config = dict(
    n_layer=14,
    d_model=256,
    n_experts=16,
    experts_per_token=2,
    d_expert=192,
    d_shared_expert=0,
    activation='tanh_gelu',
    moe_layers=[2, 3, 4, 5, 6, 7, 8, 9, 10, 11, 12, 13],
    router_score='sigmoid',
    normalize_top_k=True,
    routed_scale=1.0,
    balance_loss=0.000709,
    balance_bias=True,
    router_noise=0.05,
    init_std_router=0.0194,
    lr_router=0.00101,
    vocab_size=8192,
    norm='layernorm',
    norm_eps=1e-06,
    tie_embeddings=True,
    optimizer='soap_variant',
    lr=0.00397,
    beta1=0.95,
    beta2=0.98,
    grad_clip=2.0,
    batch_tokens=32768,
    seq_len=256,
    train_tokens=262900000,
    steps=8024,
    dataset='wikipedia_en',
)
Below are experts of layer 8 (counted from 0) of a mixture-of-experts language model. Rows are named router (the router's row for the expert), up (a neuron's input weights, with its number), down (a neuron's output weights, with its number) and show model dimensions 128-255. Each number is 500 + 25 x the weight over its row's rms, rounded and kept within 0 to 999. Numbers have three digits each.
After each expert's rows: "gets" lists some tokens that make up at least twice as much of what it gets as of all text. This comes from a sample of Wikipedia text that the model never trained on. Tokens count by the router's weight.

# expert 5
router:538511504503502475488506528537499508529496494535533451511509473489518479525527481479535480465484474487527501478506503511493498503429487509512467463548546497466540466483490499500478457496505517481528534523476507496491473503479467531552476522545535532518509456434501519499511474529501468522534503504523487501512522502512499479484534525484491533563530498483523489493501524542518520524484
up23:516534518529512483476474526515489525504444524530477475446467497487481508495491495517516516492529487537497481479518508508516513485544508526529522507525496482491497433513541505451473455476507486498523497496472516486466508507494461519509499483528461499530563497464524456498477451515518515484483524512517512535512489481517480486502483513477546437502497498527495510494484478521473498476514
down23:506472495469518509496515497505459506490481437541490449495483473514497516501496529528509479527529507505471514461474520500503537524465481442516514529505480504547496453539468466522513520492528508542523481528463539516466566534447484523509517546491491474513487489520475473473480513484464459488497484491510544463541494509485497494496459515496506543513488522500510512490511517527492513566505
up24:465509459472518537502524493494489469553490446504542541498475437542532482477518518492477510500509434523488494491479501471489488527488521479515506503502518507497483515478508500464490462503518547504527539522531479513525461462565527524483454495502498482524526478535516534455474543480510484527481527477527509487494493490466455508517482491510461486485511481491536520480467489490473489485498
down24:485484517501486490430478505508529471487484508487499482547516482482505482493489488527456540490554464543507549526491532531506505518512514505494438523478488468515490529514501469506507436523496517462493470540520503475504501502482502514498554505509528488523492541536495519482442517485494528530468523510464525462492534490507516527464510518523509462469505513526485444494501508475466531488504
up25:501494522489499533501520513491480457507492459485532535486533517543510523509520493519488523528496501466458452480501474450518501527444455528499487487488538477534438481510460462497561476498509497498490512475523536539474471487517477499463497505451525521517519461474499541509497474522481478526536503535515499501509504506509483461488521482496507521512515520518531493522495524505499500457499
down25:459483474521530499532526475505451552471494496510560488479488569541476537495466463516504509502502524527536545477529513471486492509503460525506514494475503459501528514460503483499497494541473445489455532527509544505497467503507448512505463485503502476505497471469554469456526542470527528483498500500483511446503510513493498524522498494486476467535522542495497503491497488481520458502501
up26:528518501492515474541522566496486492490478509493511491504506454515532500461551499511518482528486489524473501474497508526483495444518521491488500479503554466458516512514478493511490482506525517465494546502485524487541499545522462501473466512493514520511513526487499484525479526490460505463485506471528489521490564478472515538472508514471490515493504516492502533431501499563495532525467
down26:482508503542558522522516482496517489462494464491506509530530478531455480518497500535499503494482495516488496510509498497511492530530503547540468471500514454416491503505525534500521475542514548458530473474529520503476478506533472489486506541490509561500521504492475500509502495550458486511501513505491477512539486509478508523518500501482498482497518499477551490477505517537515548537482
up27:522499496467548496535508513507486491513460472525463487505501521494517501522495539528514508505519521497495488481505525499494483485500488511527480502522499494479515526452520476498493496518475508471501505501506484522522517458505526473503489500531494455517474540520549504463472501533454485520497498510528526520520408541521469528515504552487556453482492555475502532486516497521482482501501
down27:481458475473449504479510508507515506495495521530486504476499526460502495511531467536511545500508465470490496521479491499463472524500520482542525506483486493546507484498510566466490494470510553509499522555486510480476467511492512518530510498488492500517490466539505522547533512531501496494522489528524476528490517489526545501512514501497487489504452470446460554456486488516527498492528
up28:504501472514475564515504532496469504496505537500495524485487504467555476512492466520489541511480489508485510506461496476495504498515530535464506501512527440482496513516517480484468486551522508456494491481473529540503518453455458536496496463470503517514497496500507503509516527464544452495510508498510520527482471461505523541523456455498521531462512494513525525484473503511477517465493
down28:510536535531539494495506509553463506475492495508473466510482521523520532464507501511508498449559532486485508504518488496516492505502515518522543515482509509476489525456493468480515543548515491503500503511520539530491511484478497504519461516549542479483529489458517553505513465526501522526478461494517474505477501457493498499567496543513541496520509491465523480554501462501510512510449
up29:472495489518522483545422503520508489527455458498476545503512481494499464495550471443515491459506526522444504477513475494481519508511531490496510484514516539480508537512501500519498487482482500471481522505456519535495534499482486469548503461502529536532521481481487487498466543517512566529522534514502487472512473497452531475498492522509515503460463546503513513528493491481573455526502
down29:527501496477480550453560508503529479508505521453451465523521491511504468513470526465510508446504483527470508492511449553481469526530479490496493505514497506458497478514553537500516525508491493494481493518443508530523500533547541503499488513520525515538509526480530545496517462478519461506503487474505464542434539525552497485517491506515514483547476481476538516501485496522481503501489
up30:504495506492483471515528466497521483502488480473497490515528505483484450525505531520545520468482455511523530484470521461496484501531505485516521502552497489485461548505507502499450491470498523503526536500531549504514512508528464534468530498445499533522524512497548506496537488517475494481517479504466466490512509541510496491494521515466511467475524510463480510494487496519489473490540
down30:500490492507527466491512473534524508518492496492534505512471476499500494483502493464498521547483498517514490481515509477444493513547531494455521486467543472481505492525444508491486541493500507482500519491534475444474488480534512504501534538485483490517466525487476495554550503481476518544510499521517549506505487525495531481462476514455519525465457533516505489490482448480441460496530
gets: ".", "\n", "=", "\n\n", " |", "|"

# expert 6
router:517514473541484534482488470534462511522466485521494478486550494504512512506548476489470469511485456568501497496514494493483456500512521503505478485484533525492549538496490494496470481518494543552486517503526484541537458494541543457477521513495517469501513439475539463513533461551562491489468488522510514493457527482492500501454483465486485520481561509516490537504479490491521501538472
up6:481534510475533523514537490496482495501479442501466507554544530533507503488481508540488490498494508529485523442480543478485502477480474523528493498527487464510473512493522465508477521506490497493461536494506504462474513544488534510529513483498510515481524471465505499490504488506542469519534510486519539503497477532491475498461490494496473515526449496519500526451490527483492534479532
down6:483538500443467510510544473485505459502506515496495494521505505556512506510466494501496501503477527500524486490485496505522499496504505488525532502481514472526453413516539471488507516475498561510499500473473505437542513520482508518542455499492491518507525543500487495529490522540457507444533444516504510479488500515508456530483453480513518472534520523476522511486519534558506490512495
up7:476515501539466517481505472507504483538528513493465500519506494513490542546492509495544506518513502509530533472464489469477485503479521480523523474518465521490533502483544465505502515530536470490551523480491545550504429500479532487533525443483512522538526489480472522520492459508533498528485533501535522519524500497518468512467499498477509492480520507487490553462462521478482487517486
down7:504512488479482510512497455499447474520489487496509514474485501501489471474502497488522502453524480524501523517507471493484507484487465528538528453504523499512516474474466532562488511433509549553526457502496524497494514513514504471482523479489475517457549471468495473530430507497497504490472544469524513457465498485478545530536483472473485480516462527500516505499517495479499510516510
up8:539519468494510525510498511527492450450537485468516515526528512468492457475496506491529509467511488480490500499507508491498470556516497502534532526512511502489474494487499542471495476538539476523533546551473548486500532483491539490509532452496517469524476518466522456479509505473511495494516485508542523512465496499498504488490527452466482458508539487489469545446477478511486468502484
down8:494489465424505500499483513479468510495528482498489500467452504518480517477516505476499487438478506525494479477473510496487539477526493487509556432540488508540532502456490488484477514483503510460496506514482549532490511485507503505469553497506533519519525553514524458530546500503506509489481508495437512510472459493511473529498539471494527520500534522487534462467520495493498533522455
up9:500559507462514501502496523498503540473465501527484506517497520488509507524481448467503520493487474482458505505483450493479448453502476513507489491539459511495499488492494520523499493504469497476525504485504483497460475503499506534522514489495450516516485531462515496459507509527531485537505465495514479517461501471525491469553491524508461475538552528498483536504519515466493499524457
down9:535504455535520479473478487504466489479497545455492490529485530530460522491544508514505499486506428551482480531527506505504490473505513508479540482522454480499507469555559490462495459566479490543497513479470497466437486519490486490478483450517502496482514501511520485483501515504523499490522548509554435493510475488521473494492561568545507490492494517486523516469495518463530490477518
up10:486521489513479494496525485482505465517522473475486457513468516505479511480456491518468530519451496472529567530456496501507505520474453505482497525565491523479514482530521468490481501533523522487485501536522502533502536511500496506477468476508503533493493491490464532554529469543529469552500518504490473491528488496522508448472426510487450507474498486495514528520549488484489534498466
down10:457474457521515517449518464485489492537491473503503486488535533467488485496550483503478484468511464543507478492502505511510474495511495473495498479506489491475532520449489471529504540483518518523516540521539521511501475467490517551465471429498475520478530461470483499516499499480549471485535489492487496535468480508483480533493506504478472447522452505497543511495531511476513496510489
up11:519523548494488499484489440464552496497529456493547477530493516548495530500471511523507494467525507507517479478503462511509507527493539531498472534478507491484488540438510503484516506489489501483497555513477482518472531472511516454480455465483522517452480498504515499484491510485493502443454487489522532515483484500473523479503506549537482485499472507534506543497468538491495483499506
down11:480539506523540527537492462531459516504497467507519490471536468501506499500517492488535461479517469509510516537563508515480491528484517497491480490511514544491508478504496479481479511549513486480490553504499463503498497550496542524513509509539484525519504511479510503501477492549485442507495527507529499476481496498529541525470509538493479536526528537465539486499538529475555471503502
up12:561574494463496475438491474499511471508501522477450509490510531546510523484531433517456528527516523522459504544514482523502481510496505509543511489485493497504456538507459533493488479514430511513496516486493527533525497490534481484496488496524537502531493461496523501479485485477508423462531530469484505536502509532471477487506521506514502493464456518488511503516495480480495501513508
down12:506548514493505549470527458463491522482532516525471494454537485503474452510492495525469456512516537527495508489504487429478489525497527535523546524500461493471492510507496500500489554515494474470508501447485522476525494491514460486473537505474487516517499505539504468529474483491502499541503509495518522487491461502542474464534539496482485479523483454520458465525482499478476431440525
up13:527513525514530539490466488495472472501494503547514557501458495498501521513502505521473505528538507484493489464527494481483510515520490512504506507507493529483493472494531514500513501433475518505524521502510467526481493475522520506541480481484513528520440424462460450456547543490555475525494455475480505513519510487496554516544511512460482502471510496465440529478477539496500485509502
down13:562534509501490458466498509501522474531544456467498491477495482511501478453521505474499480525492457517517483471504483478511480520458486488469481528558503509487530539483508451504529513510531520502476547508483512533484561508488485461453514540484458536526498534517506514513517487473484491447540491492488481489513476483460532512467535510447494540509523458475494486511501489504501534516487
gets: "s", "\"", "ing", "ation", "ion", "ment"

# expert 1
router:482491501503500527513479505503498478500516498484532517504488477500490500549512502478504460554480509504549532519492524505499505495478463502506492531502458541484474513494493481531498537506442493507552519491479526534509536491519459485526472511524515503467493529460484517505510480495518468469446526552531523514486507483469482484512511476486481536463522471526482461489516501539492499461516
up41:509513517494521470523556535482469465516505483491496504493514500526515504471485510501537505512462477468489491538504535518503462488494538488513484499487487462548510466496508546541462520516513481511530506462496505524502513480530575478526488569522518513512544485508506522482523525527557490477475496510469477538501497511531488511509507478516510535451528465517494538525496519483492519484465
down41:464506498511496493499510513509535459478472509496521492530525514532532534517451483513461502511484484502499555496474439507512524486495468523520525553459487507470478505469486517456499528507493517470475496550503507457464515491516498540473526528478502547489513507533500467529550510524494467477497506464495491523536555497502494493524498467540516527460495511514490504490533499509476521495508
up42:510498512503496547507491496546495474467513487464478517545470481485521468534458487527477480497500500463522473494533492452493522474471471471484549529507485505539540500463538494514517510515507455509533475526531530556511507472496498482538492501516506478536491515453478473472494509507496475503474511507540456474501486478449463551522495459477499522495457492491490481516477528575573468477507
down42:525468505494516503517518514491462520497502477490480510464521469466503493558510514524443512533478475531527515530462498459492539547505567453519529507473549530493524464548495516496551505535499477512534509477532502505532491480494481472533509504511501521520472510516487477485512464541510496520491511442522516513477515511445452498527539477467507492493510488450467471497515480466544497516496
up43:484459459531565511470521480492479505496497468482451524439458485502488501540527510523503466472497517519500473490491497543496531485520500458544498480491469517547502448462510484480466487528484501506492547528485514483515557447466532508526496476524523516532519475445497499534518510468515507496514503484496495513502501520468507495510498508497466477502535511439454488498498441486490544491470
down43:498522455487531488518522491504530491488542523520501459469482486479541509523485516517531494551517514477508486510486477536478488492519512485507540475500495544498471517447533501488487458495527476511489479487507493493490523497499501508545498485479540486532544490548479485515502477505501502483468498514559489510465492503484524500494468457528503542511528533523492532472551527495493474508552
up44:507510526494507472510509522553447517513515559487534476512486478465483493552470449501491492475515518516514493484526547452492517501505480517476483546521512556485573514457479496495480516497479480508459498530513486495516498506517486475489477499480494497501511484476545541463510500459509515484504487534533508481488457510519508484496476517464479512513496506490498472516491529523466552506572
down44:481533492502489502523447492474506444525506511552469470550487525492509506459463464521472523529487508476491502502488487526500477525504511516545531458531484516503504500507508483507472430498486536509524479489507473485515452526495522516466481515480506480505494491516527528478503529499470518492466467504522492526501508500480496495528477474501495520524518527488500487517508522476456510516473
up45:469537458488538495492478486542474519476526517498478517519471486453441459504542523479538521478489485462508471530494528494535475487487486499511492520502516505503495501477507494494500497471500493540518472489473509491526507492492507506507458488518517493496489557525520484498474515464499494517522504534508435517427534509535532483475507453472511513527492451477506481520463508543463503522462
down45:484491499559517493506536490508512539490474526479502465465522559567507494509493521492431498500453499492534490493502481487462508504457504507471553486473511512498488508542494527492530512529489480441498526514469550489510466477505523517457509543524490499509516521515484476496499498520485460502472475472511495464476461487466522498479506519489529516511544508497509516496489486500492485505553
up46:496510524466496471509534478514477533484468489521482502510469510460500482484485507497540502464452518501480500534523492498511480437487506514472485510552517514507502468540498487505490518485489465500506517555472530505445502531473535491472497522471506490504474507476532568546496532500503534488503493525550509470466507514511483546492504493495527481511500495520467467504500506507447480504437
down46:542500430497496482524475544496521561484526505491517492521535497509535408530495485488509465498491514462530470474527491519524465541476536507504500488474532495481542536502533523523543486482492503517497496483548497462477498472472489531458488493495483482508466489511520511491472511498494485510552465483513519491501477515494518519479505525497487489522473514453469529526499478500510489524444
up47:508492470500473517509487450529467526498456480533496489475479509492562520545500486479489511518502482538498509491494479510513530494542469509494517477479472543517488480510519479503469488473464467480514492470539464497485487500531493516509467502524493529491476521454455514500543494530499536520462439472512503504513539528504515510511486494516488505467479530470484497472507512494483462441503
down47:441481476500472516494531466491480503526476486469462512487522505450467501484498516512509497520468545520503509513454508511464486519491481464523463493498516486457490506486479482540500456488511479486495510492543467548515464520485518533480545509535501495515445440502528514495523535532511538493494498538478501556551582546542507535502508449508499493528457528538501546493507491495494489506547
up48:521529478487500473517487515525542489543495478479495460528486505471455513475488525475512441489456510487494519524533508510512497508504492503508522495508556513520501481556514500516480560490465520482452511529527511505530509502514507501484492517490520499493486490491494565561514503538516477497502483481497494463509555500462482486484516517486489507466492514462497497479467474495456533501499
down48:457503520518514481462484533482557535461491519509539513519458514470518483477537476422542483465494473486482516512502554468521505525521495500531542522516489508484537516500478496499529516488497489472458536492484480486484528537506494498508501468550497474503503487497548480501466503515485496496505500471534500514462530524483524514509491520466468459508532510496483530513436487484508501451486
gets: " to", " he", " He", " had", " who", " which"

# expert 11
router:487444491511501535539498501497511541508514525495495496506542456494527507528539488473526475486499464514501567483505518481507512499473515494519472499485521494482522525495519466520521529484476521514486512485541509531490473519473484491493516488560523484508479513531488473508463485462516522514540527479527487493486498471496490476477542521507496531466515497468497488436524517511499554515485
up6:472475510544521505466527486486524497499484464519505484532499504513486496545477486525485491501485475517481511470459487517520443479461497517532493470498509494550524440535511524489469486482513484548492541511483512481520488522513409492501466481535504513477483528475480502502465457480519501470475500531484497525508504510534537495504532517487485490494528502502482507496502537487460522482457
down6:532499526552529499455484536538473468491510479496520477492497485519499550602443502510511467515511526467480513519523495491524469522478520463493506484463491527499505498498515499490499510483542491527496503505498524544492486492479483483509496490516470489541527516501518491505489493505501535478485509522517492507498484535538549477459500537515501493496488508491479541489508474497504499492493
up7:488554502473548501483455489499471512476548492483515534492476463476520500516493478512551484519514488575542530520475522480477519489496482540494486500471550481523481521450521478511511487521478465503473513543499506488487449476513512554478520461508466485483520469516524511513505487499481490522542513540482482499543495504512496505497500502536477529482487502530515531510493477453482521518479
down7:516522510522428530483509532496536514430523490487538474492504445503469484460478473520478470537520486530476537536525532514507510513503490505512525484526491459470511536489528505536502489486537468497518458501481482520485533524523514523492520527499482459434531472505517440464470522510454501512512520477508487505541547517519497489502468515530515466487493489464467491487501483524484510513485
up8:516502527513446508515489518462486470505527515485514498484513540523479530499505485506537470506505532499521511507504510483516519496452478492487502513484517482486465487452514517489492517494521520475479480524499481540445483536516485498499491528530522526483516499492486488507534536506510514563501521497505505494533441494432510531470475500498491529524522523484476513461565513521491491534556
down8:488517519500475487501510518524521493513506462502529499464502456555530518487497545511509513499520530499494498519494443494496509503491525548487479527528502482481466557548507515490526520450520543505511534522474487481518486497458493470495456453502523435527451532473489520535482508511459525472487532469545469526521481518530454504510503449509512458452498477484485513518522586476476488469512
up9:508541484523483546509446525529520526477520482541413487488504457498505505504536472462485513492490466464483505464541511451482506509497509507507469498450503529473510504543457503520519474509518489511498481477506505505463431522465527465477496493528480525507495500495450498498461467491535500469509531467480518513480503539500444492512505534536449518539494519513471487506535500499510474492480
down9:482441496501491521469514442503538494511522495473492537518515485470523455481536471510543501479513517519527486469497526440497499516505510474512473523523502503503484563515517477477526423474490488452513481544499541473507511478479488494525540510506495529505499538496475456468508500514468525480512527495508456506513512507485537485494501510484512447505465427453496502500503491506470529538495
up10:500507470459500469508501482494489497507512505508516444484515451493456478495460471498518467503492486524504490486502511534459546487533549506548478478526481504491464499499538491562504471516499497464506527455510480516542483506504475471477508489552470500519451527519540452549487545528471482511532536489512506469488498461508522502497493461454474532486488515500477522526484531499479488514520
down10:515496498529468552531498496489489503513504495499494504471498483493510511510475547511516473521514479539484490524524488535436510491520517507490501486481503556543547506493503493476559519481517511505492460493464522478498471514507571540493488480441495538478504540537480515520480496524510508551489513516516524516510549541511507532458431510538496517482503553515472546515511549480493528482487
up11:506446506535489495511511533506523506569481511507469496499489428525541493460522510507492499546523506467463546500530526485489471491497455536459494488481537496507559485504498502488492512484492472510474516504473518539448488517537503494488525469534544484495500455499493529524495520466525496515477489504499517521477530463533498471529536537496535528498496523482483422495502506485490507492467
down11:499483506514495495507475504483476493498494509492489555490491473431542487458510506505512479489518514476503470517477505560518473527495495473495509510465503501473493461484494482480461499479500474554528508459441500509480493464486512489509524456535494509458505522491545485497501458525570538515449453546494479526516514493535517480472510514491478541485519525480507501488506498539459481504471
up12:541495466535474440550483505474507495453504515468481511480483497559491471514540470511526494498502500487461528515495514453510459529466526480560503478498523526534522479509566470526500449536516503454502531509514539508447492521517508500460513491470532493510476472518510475475479500517498510473507513474510507534546446494530493495486510494472482506487495477500535457507521518529513543496548
down12:431472531475531492485488527453495515505497500470499470497497502548460518472480494496485521468517486519494518494498499523487485479478510517507465507498495487522501519529516505502478493508508487510482501457475479491467494469506443458485481470490486454503497551483534500479516517471491471504514514503509515485505440529532465514458548481497477495531537509538498496508493498486496528513507
up13:521490491530488527486521523474475500471486481494477508554484528487486508448497506502541478501517477499471481493548508525471536535462464531515487523490453463518514481533533505513503523505503515489448526532559516510510467454474515508478473491506502499492549507511513516452468548507471496523467513477525526485517472507449542474481525543489482510541512505531497480482542472527539521482475
down13:471520543513497465532520481458475488516515485534560494526545480508528538472480478487506509500522496539517478507447427452489533532448467514501472546489514528497493457527534484483499495491508529481500498512526489508480494505481500526495514519498493518503536563524503504464507515484542486495473493487520501507455466520442504495489501543492533505467470525505481442522508478450513481515513
gets: " (", "\n", "-", " =", " and", ":"

# expert 3
router:512503484470475505504525517516535506533480507544466502505505491567522478518531486466488500500486491515488529474511495549463499495492527509458471507490505492503470525536530502536506503466491482502469528495479509510505518509508465520484474452515496510509483516533526497500519487503583483481511451437520480520484497465491460480488524437469495469472482495513461489480500459478528503506488
up58:462482471498563486495513509507502520554527449503525475514503475539459499517508530524473470515487472513487479515483470479501507545536511515501462491489504494508499507500498465483481526522526491516504453471548480530486531477510485439533489522506474502494448547515488505534474548471487545521524480475509496515490484504533486517506537479524508460487495524478451538512480501494502489469513
down58:507470467518542480493507495542513520550516470479508455498521489508504518523473483489460499567461497540478486514427540504537521525504491516506515479514496490485489522502527447554547478492474510527467479469534525544494502477495511511501457493524516494462474529508489488490448526487493508547503505478522515520466491468498504458507514531540531479531537541498489478493469495512489484510487
up59:508494517524542539478525513523498498512480539489510506530501467502513489535516522508541477498521512499490526497513501524469493481497498513493461489464465492513528491446589516522484506470494486486448522479543520495514472485484452513545521483515512466493472484502444455488477459513560487502531494484538488517488475479519526535507502487541500436526504465526534473510529483485440498506487
down59:484515535522535468504478448519477543492503451504482505507518470441495520475497517474506434529514521465503496515496492483490506488517512445538490503518502476506541480470505485493501449498497517521479517502484496472489523508487485480505500496480513470503495501447509487481531520476509514501505485516496488484492522476479514525496464504486536515503465511491506468488487492525529523509509
up60:488517467476556496463501475470529482523484485487517501513507507507471488503515483471542498501475484524523494468505492511520525479511469514496444465490530528503496524474503490515470507449493504488523448509528501518478511558499455485474510493524517461465494496516475525507502515486480524490517516485482542500515495474445502512526479473477517505500506526511462522490480488462496496479458
down60:503521490482535523516452495467535491470455505497505530517512441507477512502471518518509507498476479492457466475437492476506501496503504493517483512471487508560463521473489473474501504506474513523527534525487503510519487494483508518526478490524491492476525508481484480522526500522568545445474539526511514521443549490486538514473475490498524484522496512471478488481488457506499492522509
up61:471494521510546524507479503539504492487504478561499533490490510490477515477509483470518500511534490523528450478511500519532485515477484459479489496516510475451455517489486489507472473514508557516514507522517510522526517454468473476480512504501514500470485496505507509468497524450519484533507500459547521458510482507467490500512519473518478558550503476469494508507447507447490473506496
down61:500537505455489491496489492480493517473514498455506473479539556432500451499554493505478513499484504480500478515480486531534514524525504513496496504470506462474531518519538478533497502494493486488509467497518546529538501510468486496478504469504539490546519521479511518502496501484495489520509524451491489493497476542544495440487486509464501486532471457440484489540550501470527506525441
up62:519522536467498508548507566491484508521523528521523499456494483524448500503501517497491499503515496515466516462527485522482508505513526505518535464487518437504509514455471492438513488510548523484505542530530495518512478499499471493541470494490465491523469462497506529493513503475525470473538521485485497497485478487509481446499521501465463527492509440525500485451478495489489499537508
down62:482522506563481537492478527516493507519485518519523511487490492483464548478501551506486513504475517512489476506523567490517486503454511517541477535477471487531538511509494524495514476515484510477520518506484481494520477534476520529452516524499504470526482496529535481511455461427528450476502494534451468507501480513502492512490505469485497527473515497486478453532465468481511477450494
up63:473526519483511534519523530502503532525488520505482509552519492511521462468522500509543491572526480497520491479503499488483503528489518513515485505482461453494491502486483525496446452530495512497498521506481552452511512482467503503484515526486498512481574495470540532480507511467528509551501454493577504493530524531511502487513500455467524450466494476452448496526481513505491486520502
down63:504463511491499467476457480468487460512501482473513475491509499486490484523495518502512465473480495488522486552503493527540505489450532476465489470486472489518480501510498511482499492464485487496510503501482471551484496547481516509487503509482528529513484476528508510510475468524508488517500521520523464482514494467527492527448558489439534542518505516502506528495507491454445528525455
up64:463439525511481562525495460509500552484516502494491523495485532493541461521513517506485493506544509548459530494505522533518515527453482520528481511490552516517492495509443510493485537532520508494525524497486508548516514458502476455489489496471476480513519473492496522503452500479498507467508516548534533507487504503489511468511479506507521497455500480473467534575540497529481515518497
down64:491500483488535457512507532454454526459461512454508520524469497510510530446474470484519496468469486493545527491507517482497494524502494486536493487451466500472473513503553511502485483484466511494490520524516528479500487549489504498515517493510545479510471470475521476502536552527467515535483503483531476495499478539524484534548506496509462483536450453486526508536504510488540499473506
up65:487472469474501521528495496512531466530457508502479444495491460504490528535473482516537507504469517499534492468457514531499494559506523517465473549510512526492500514495522490477561457512463552523450527524460539451479500478546515475510517469448522456483500477533460491545549447482486488531512497485507477519476502545546475496545495494503517500473486504526442446468465481520502476524462
down65:495507527496455478477472529470420481507499465519552510519472540463496478472504507512503524513514434501524489450475496458475537534477486503464483469523483520516493497531514472474493512444502490519527509454461510529500494510414504490513490503488519496522475533513512493496517501530509507447489485541469490511528504475451501535466532488490499527484536462456511523470508475496533479492510
gets: " the", " a", " The", "'", " an", " his"

# expert 13
router:465540486481521496545503543535440512522451491534494521518507485536518500510478465484496497467481463510500485492491516512555489514467536514454471480467527512501452550511505541524543527487420500519480502507459572473492472533530489491502508475502504495500500444518519549547528487489480510482508509502523464466517490445508487490514505493510461496517490478497505483479513520502485472516503
up6:523493507452490520463534518511520442480525510520531453491503466532533516495525506531490503458482473525525465479533504499499503515492531511515453513509500499492502478552512504525539486521515512478485493519537518504444505508506495484527477467476446505500502503496499477514511489519479477482495449467505499456478508498517475507533463511513453499524508499525501485486502499486504525440484
down6:468499469510471516500528540489488483498531506472522535519535513546512497528525537524492432519532494525514538473510509478498521520528474518483550496522479464518497465522552455514503505552467525506522444466503522473493488525503471493480473480491532487494502498500504475473500480506492479483487498519500523556470485488522495497485518496565453514538504528498512514477491482495492459508497
up7:494487493488520527543476520509453496540522494493521496550518491523474470509459503485497470500532452516512493497465457518493536477523509533489525501479515526491462523463479452491573470480515479516517517474512487501545459487496462493474455478521416502526519454502523505519495508506525500517485479550506440509509463479521475505497473494522498533536485504537525441519488487533504467482465
down7:514502519501471461471486485483488469515505506517477476489553520528528533506538518462510498482471509579503507514483485511510503477533476455490489508500461521461561494490486474468491522454561482428517527483527489504534472455498510472508472509496503488469504473496517498476495466489527494470488513528483501489479486512511529531493514538507535508544450521509500480461536475509473532513492
up8:541508481543497488538474515505479494508532537479480480526534556496460482474510515485493530516486512470472512504485525489523530504535476496480505547416550487489502493532532536527475536484513504495474539510516474510520490480547508492486496494490500505488469516494494484512490436471537522508518478491468517549523540496457505500518508497483515467501490509489508529464503495520464458503500
down8:535486473505487485511532520530544508505467481486484498540495517492448505460483515487477476462480510479491493514495530499453472520493480516523484539486534458521519531535505544475494502477510482497497475539511509550499528478528474525475508495523511548462524493520528497474483501505493502532490504486504485502446465509464504469503489482540472493518512518476521481495522556546501522467473
up9:533533521507518481511487484498502501487480492507525510543481520518504489483500474503522496499489495507529504501492457489476498448510508518489535511552495527532541528561529514473492509555477515511531527492540537454487490559484490508468531466495475465452492507498525527482524461475498543525493475438527496534471523473534449466480486511544531490498533523537530499502506502484511480476511
down9:552514487479492482486515494468487476470489510524520502491495506504454533486550469513474546521492478497543537486517498466522466511491513538526500514482445531472495499494477444472481485509505517469513539459478530515500525488482449554497474485541510528472526479480499472495509501552487495480503477497506459466486502530489529498515520554475456538485495470541490510526490489426520466545501
up10:528495505488503508487505530507538507491513544488474520476472491520494476492515500481501524486511531528573511515487511535532502465549525518515493518500477533517493517481512531506506491530476479489485504481506512502520490524497468520475501459518480513535568533538531535507505496440492489530484560506504464441520477458514508449496503505536476490501482512494480499451485518434528515495513
down10:483466513522492492444517512513492503491477489467492461488492474449514448508519518480539503545472465502513492550518510485479474456489521461482522514505520515509506497495482513496458498509506516486530523500504470540492520476473505477499482514485539515536523486484462481514471480533502496476489494519490527463494471493508483481528458497480500522476474451533531467495493515515533506522479
up11:487553491478520476520551513469534503507527524502567482517479531498463431482485498504467494465478505529495503528489507519494495503519548507444479497509494514482469533532484498498514531502452512470505503513485481489492491437502498507480497512522478455506498511519519490500495494469498495539482529556472517484504533532494507475508536484512501471482522486525493464537487469468484483469486
down11:477486531476500511482515489464484541524483514506502507450512518504522466502545501468534479507528487494515517522500471480531521502547501498499469493474514500520514491509471508481490529559481485524529486530482468500541490532522504497487535542472514513566519523494506514515487474478476508478505428467547513496484474512509448500491516474484515522490524526459532502530519469491542498494498
up12:504529497513498496490517496451510506516500456513492477482433484547492488486505478558499489543509462457484508468480445479478492508542540513547466494495530522492512498506496502546483486485516464522496497503434503519476505510531496498498503508487486529513492528540454513475492517475476460488508538501495531531493509485494475481496475528496507519486484516459483485523470543534536511518514
down12:522489503450510522500514490494455505526534493462480547487511502520501486459493485518509512499518535473470536482432528444494494505461512500505511536547465487491522504522487514510520508510485492520512534494518509501465530501497475508513531528488535503503479515496523525487471495463535546535519439484457496512473468482467530507516475511490466490532521472489479497537495493510477465483494
up13:502517520515516511503540501489510498450529523487503500481488528463488536499530484490509542504513429453520482476524488477505438488533511480513494465494479499497493451517525532545475507489493511483517482555501473469488529472541483485509458450502524491496474459496543529506514523522523462486531501442458524504477469482513508493517504503518475503496530518526480541528488436516492520488486
down13:469530524519451498523518483461493419540531536513459469474471522501544506453477507476527514545495467525498484493493465506481491513494489470483478474486480511516495508491491503482493507523498458476508498487533448522539548501481512495464526506476541530456483478501495486501540539528522493505489514520468471490485454540480475522490514578468515530511493502507526467476520523500536504492520
gets: " 1", " 2", " 0", " 3", "1", "0"